Weights of a small mixture-of-experts language model, trained from scratch on English Wikipedia.
Experts: 64 experts in each of 8 layers, a softmax router.
Training: a variant of Adam for the experts, 5003 steps.
Below are experts of layer 6 (counted from 0) of a mixture-of-experts language model. Rows are named gate (a neuron's input weights, with its number), up (a neuron's input weights, with its number) and show model dimensions 128-255. Each number is 500 + 25 x the weight over its row's rms, rounded and kept within 0 to 999. Numbers have three digits each.
Before each expert's rows: a language model's description of what the expert responds to; "gets" lists some tokens that make up at least twice as much of what it gets as of all text. This comes from a sample of Wikipedia text that the model never trained on. Tokens count by the router's weight.

# expert 27
What it handles: Line-initial dashes and pipes in infobox lists (Party:, Kingdom:) and p pieces within Indian place names, e.g. Ganes|p|ur, Churachand|p|ur.
gets: "-", " |", "p", ":", " P", " p"
gate0:523507493515503489485498454513480470513452501494541490514529536472497471481499514507508538531520495448521495487519485483502506473513523505481488494445491529528501514540473502417497514509471462491488491499501509517507501443491487518488521483475485510521511484505550484521501492472531479462493465466540468539486536486572491533500525494517477484478500491493499465507525488467497533521503
up0:498506530501531481504519485489510506524485505505483507513535477484462545466501555496516506494469500491525509463528481553520489535487504524516497522504492501489562508462558478484507507476546463516474485502509461444518472512517534490478482501480518490525477493511455446508509482549490517530516513516515488526512496464539521469525486525535561486500475493513554504538540535529489491535495

# expert 15
What it handles: Occupation nouns and the and joining them in biography leads, e.g. politician, producer, actress, author and actress, plus following of, that, who.
gets: " and", " in", " who", " that", " of", " for"
gate0:479497519496554494544521490507496522496504529515513457523527482500489479485518457514481521442458555457455482461493496503453530479517492480519527526449480470523510512504481538477501491532492512481542519453506551512510529479505498531488475506514460473494542529513501503538511470512483492484452511520522533521509505493508547508525511497529466505474475525512543473478467543471503505501515
up0:486539492489495453489517456499466518475530519479455481521507513480470506507563504490514460537518507430486501529522514531483520545518455485544516493516451494452521525528541502537470468481510522502485508480477510483525467527496488543466479476496482476534500495493461508506466511536494513491517501509504540539520491483497501443467557514530532542502496517486494515512490528497499441475476

# expert 36
What it handles: Of after quantity words like some, several, one, two, plus and, than, among, after, before linking phrases.
gets: " of", " and", " than", " after", " to", " or"
gate0:522489501506515463533526491502519460497493527507561460544521506464498452532520472456503521471499492466488514503507547499537509478482492546480503509494470512507521507514505450482537477502495507522512440520503509498479554472500495557461466451471500521518497517519533517481483539531507474496486493502538501513535522475517472487545539495499509489503520489565492490511473521476498545545490
up0:461502515467509487500514460502476518535491500465480469530528513451462507520526458507505503488514494504462470495549503530501484536506493520507470484491516524507500482515534485524518523422502507502466507492475536489496554539486479515478475516429531490484498529493497426510456504498517490490510527459513502513497526432448491489531512531489496532510512525547532532507476499489495511526488

# expert 7
What it handles: Word-internal pieces and adjective suffixes like -ial, -ical, -ual, -ific, plus 'th' inside author and truth.
gets: "ial", "ical", "th", "ual", "am", "ary"
gate0:507463479557525537517490505472515505523461501467498471502509497510503454452475498477538518543477485474506515427474503499518529479548520490490506504506494451507524515531490448481497494523492530481464474462514492534509503486512497496529504498497520459540525515512525505520516503494481496468508510502472513518490509517505492500496485537486532473464481498477500466510480478466518512530460
up0:471503511519510532493526479479512523498493514479476519492530434501482477486496511487494510512505481514489455476529473518544526551511474500467503509517474505478500500518504509505495569512493471500503470489545504501521510543473532516468481477451438498458518490452471464563507501527529482550523515536467493504476481503491502530496547471474516507521524494499498487504477491511491519531490

# expert 4
What it handles: Middle pieces of words, often right after an h or b, in transliterated Indian and foreign names and common nouns, such as Mahab-h-arata, Jayab-h-arathi, h-arm-ony.
gets: "h", "ar", "an", "al", "ath", "at"
gate0:502505525495434491528518475491437506476509547494541440514499482475456480485555489488550532528504492514507482489495462501497499494523480491497489540497489494497524516491537490512522472500526466548488469539514505520476484464481472517561496493537488465501533556497516538519506484484473485465529504483491521548514497478496481548531493516518471488482476508526470477491514498470521499489500
up0:468486513506516494492468484534497498488484491480516502525522493469492513513489559515507473501470533476463481509481520524505506552539509501505457498481467491490458494503514487511493490497468523490524514481503484467466512514521498524469455489482517489520476458495478463513521509545468500501497503464509533483497493451452508488482520503467504497490511579465513492523469497516471541506455

# expert 48
What it handles: Table pipes, list dashes and line breaks in sports and reference tables, plus See, =, ', and copulas after names.
gets: "\n", " |", "|", " is", " was", "',"
gate0:516521523502551522537524498491494541545472548523532477459474502492472476500499539505499536473508557459492505495517451476486516485495512506488514474498487484546535490548443517490517546504510513494476461515516488488473519474525494513510505500503524519506482532510513490526481481487492533512478506503489519495499464517511469519512540503474485538455539483500512446515488500484504523498490
up0:499467570524409489493506499496446511488483483457451534545548499466443490498485486498507474509516509457475482501505473502508517574494512512492489538523472511488465515506518499504438499471487505501506528483447489477521516523534476547430486483467509474506490470516470490527511495529514520496533515475528514521518564485500519468507509492515500505494498534507511516552493507512459504519489

# expert 63
What it handles: Middle pieces of words after prefixes like imp-, pr-, dist-, such as imp|et|us, imp|ul|sive, priv|ile|ges, Elect|ric|al.
gets: "et", "em", "ul", "ce", "ic", "os"
gate0:458501535521469475535531485521485491514514551512509490516531469492477517504516499503512510489502527458520459501504488509458478483490511489526463478488474521541469516567464514505524504541465537500510475533525498551474508476479470579486529467493476518501490518509497537526506471499487487498510529531497510517502490501544501501484507519512466493516503489505511488458474506463507486498478
up0:476470521518527481484474481501517532496500538491499490502479483516478520468526543499532471503489484490471516511494481506533476551537483490553502493492534474463550488514519456511525512453494478528472551527503484479491513523498489516482474472502493471509507487474454492493527524523477479514505498496520477513502486508472461478506553500496534517495536502544563493520531495534504492526475

# expert 18
What it handles: Inner syllables of place and personal names, mostly British, Spanish or European, e.g. Arm-ag-h, Mel-ill-a, Ed-mon-ton, Aston Vill-a.
gets: "ad", "in", "ip", "ag", "ill", "ig"
gate0:500472487499509501500439467521484480528471502500544466494494505471488492501486479466522549478514499519502474513492503519540485443509529521521536531502473473506506511532506521495503528515481500463483496518467506538468495513517514513500513465543517495535511539531503538477468510524486460448512492551485512495510542500525504508511513538503532491495521477528495464507482502472487497513476
up0:468543480507530469477503451516517517505521541463453481459468519490519508481538511497484501538503529475519515510492520514504473538521491494472519499501500526492513479522498518506528494498486495554460515521498457475494498522494497523498475505473527491484520519521504534506497514474492451530523523484522521527481518457489488475529549490463544513477521459558523542511503518485493565538526

# expert 21
What it handles: Middle root pieces after a consonant onset, often cl or ch, such as cycl|on|e, cl|im|ax, ch|alleng|es, Sl|am, anharm|on|ic.
gets: "ro", "on", "um", "m", "rop", "om"
gate0:524464511475478490485495517488486497494499496542501502520470516452474500490494485487543537542486505443499505461506460532477449493492536511503497499511502462513497493516514549510514498546488513532494476510494526494484481469514488492491485489435539492525463505508499489506504498524482484468492554533498490559531479478521524557442489490493487489470538476506545496494470507473529526510507
up0:472473518488503484496528515514503498529507520530487482502518516495495518495497522558519468512520504446502510506521493510525494551512482525506531474499489503507524500475509511497508479437531457511518472524463528534501515487534506547494527496484523487507486495495474471505474494486558499550497500501548496511486487464472486507493538484478502482486524531527543527477489525503505546522500

# expert 39
What it handles: Pipes, line breaks and field labels in election tables and infoboxes (Species:, Genre:, Coordinates:), plus the letter v in names and vs.
gets: "v", " ", "|", "ight:", " by:", "-"
gate0:522500478509508487458531469482483458519508468507543476536468513516490482518490480537489532510519513423540529495505496481528497460507527468496515478458499475539542482503507520461502494511484503507491477524487508496493530468524441535499503487464503509507484515513503539444534511500519478497468474472475494495479525474483476533492492499521477503487507494521539448467466503496469563512485
up0:473527517489490502504521521495522513425482534483489501522535454473460527475461491479480464486493493491507498518518480480540497543515480521499482530496480488464484514461526477513496502473518485495470553451502493508522487522484476528479511504500489492506442514464435520537466514514494496507499487492515465520474467518479492489529526511473501489503502480454476512526515538507508497480492

# expert 56
What it handles: Verb endings and stems in running narrative, often after was or be: bringing, tended, leave, repeal, defeated, goes.
gets: "ing", "ed", "s", "es", " have", "ered"
gate0:509486509501525514506487517491495497489489541482536495500478467490489474539485467479523568489522485467496457492483463528502495458488480508506589505521497518510507481515511511479485426510501517505517449499487482581476481499505474525455493458528472492550488535492494530506479459532538525511526484498473494513521473499515523506499492510473501486506487472542513475528480529473450520486514
up0:482480534510509485516488530488495501481467501487473483504503506488470528483492508489501475455467521492530526484454530527563465555503472488482506488490467465544522513503526490527544498477498503472475512504465487491476462520491516500441516468526531517506523547505456484509463533514509481472475539472548504490495459471500493523497508506500479501463511476510453480551540490495490504522497

# expert 60
What it handles: Plural suffixes and plural nouns such as -s, -es, -ities, -ions, children, films, students, usually before in, and, were, are.
gets: "s", "es", "ations", "ers", "ing", "ions"
gate0:490488529546556527527565482505496488508469524435533469521495479501498490471477493449540519486499514522479489483475499508525468484507491489479451494536467477553512501475543487477544484564494496463528454550512473500495491486528503534491505512446529498477524570453499509535534519479542516500500503508505537529491513464504488511500491516510488484508506519526531467554481525470482524515477
up0:519471523522503526493521492486519506478455517459479502503508494477501525489471496452494511513488489474457516485493525500542474512515476512487507486524469488489542490505557469508512476509498472485498480525509490471470524543495501512462472526493545473468477515410432531541503495499517502471462526519498518475484482479499468504528520518502495483539512525507543496550490503500449523489498

# expert 17
What it handles: Conjunctions, prepositions and linkers that start a new clause or phrase mid-sentence, such as and, as, with, while, including, although, because.
gets: " and", " as", " with", " in", " a", " but"
gate0:531462499507500526531532468501460452504490502483551505477503470495486475502524495477491569480497532471509506479474498538507495488526522483480501525510491493553508468533502534484520508531496493540502474486535465525509516466530449523481512459515463515516490501506494524524526472525483496449514486486503506561540473485497499513521500519466512517491502486470507475499489549434490529512551
up0:465508532487473509469512447507526503513497484455493487482534526498457519535525525493459482484497494484459519496502521517524477511540492519484502446508510505503510523525530536519452548494506452501500500552489464473471481523512469515477484505516507456514513491490468482494484509511497519519515551508480484487471494497462485509508520495508524474531516481477491515557488513495512540520502

# expert 30
What it handles: Prepositions like of, to, for after verbs or nouns, and word-initial verb pieces such as up-d-ate, inter-f-ere, ind, int.
gets: " to", " of", " for", " in", " with", " on"
gate0:544492490509514516535529501486492495500487500491528486478537540493451496498486514482496500481512517449546544549508546543525515477535514508487508513467471468507508506497499526456447504505496504489495518498516483473503492461514445516493464483506529492513509525503532505510516520450484490532495501486538527490512479495513507552503467512481490481483525482498494472454466517395494544503499
up0:493496491457514506517503480525481511540492479495491511497549520508464530525481465500497502484531515486512503519495534489494507525493498483518464500435465484546537488474479479517487534499495462505502527505518479446528503520531467519483469464506490512516497527475448471504558549522486514500512539498509474510474471469505489525505486474477507544497471532514517504495497517454479552493519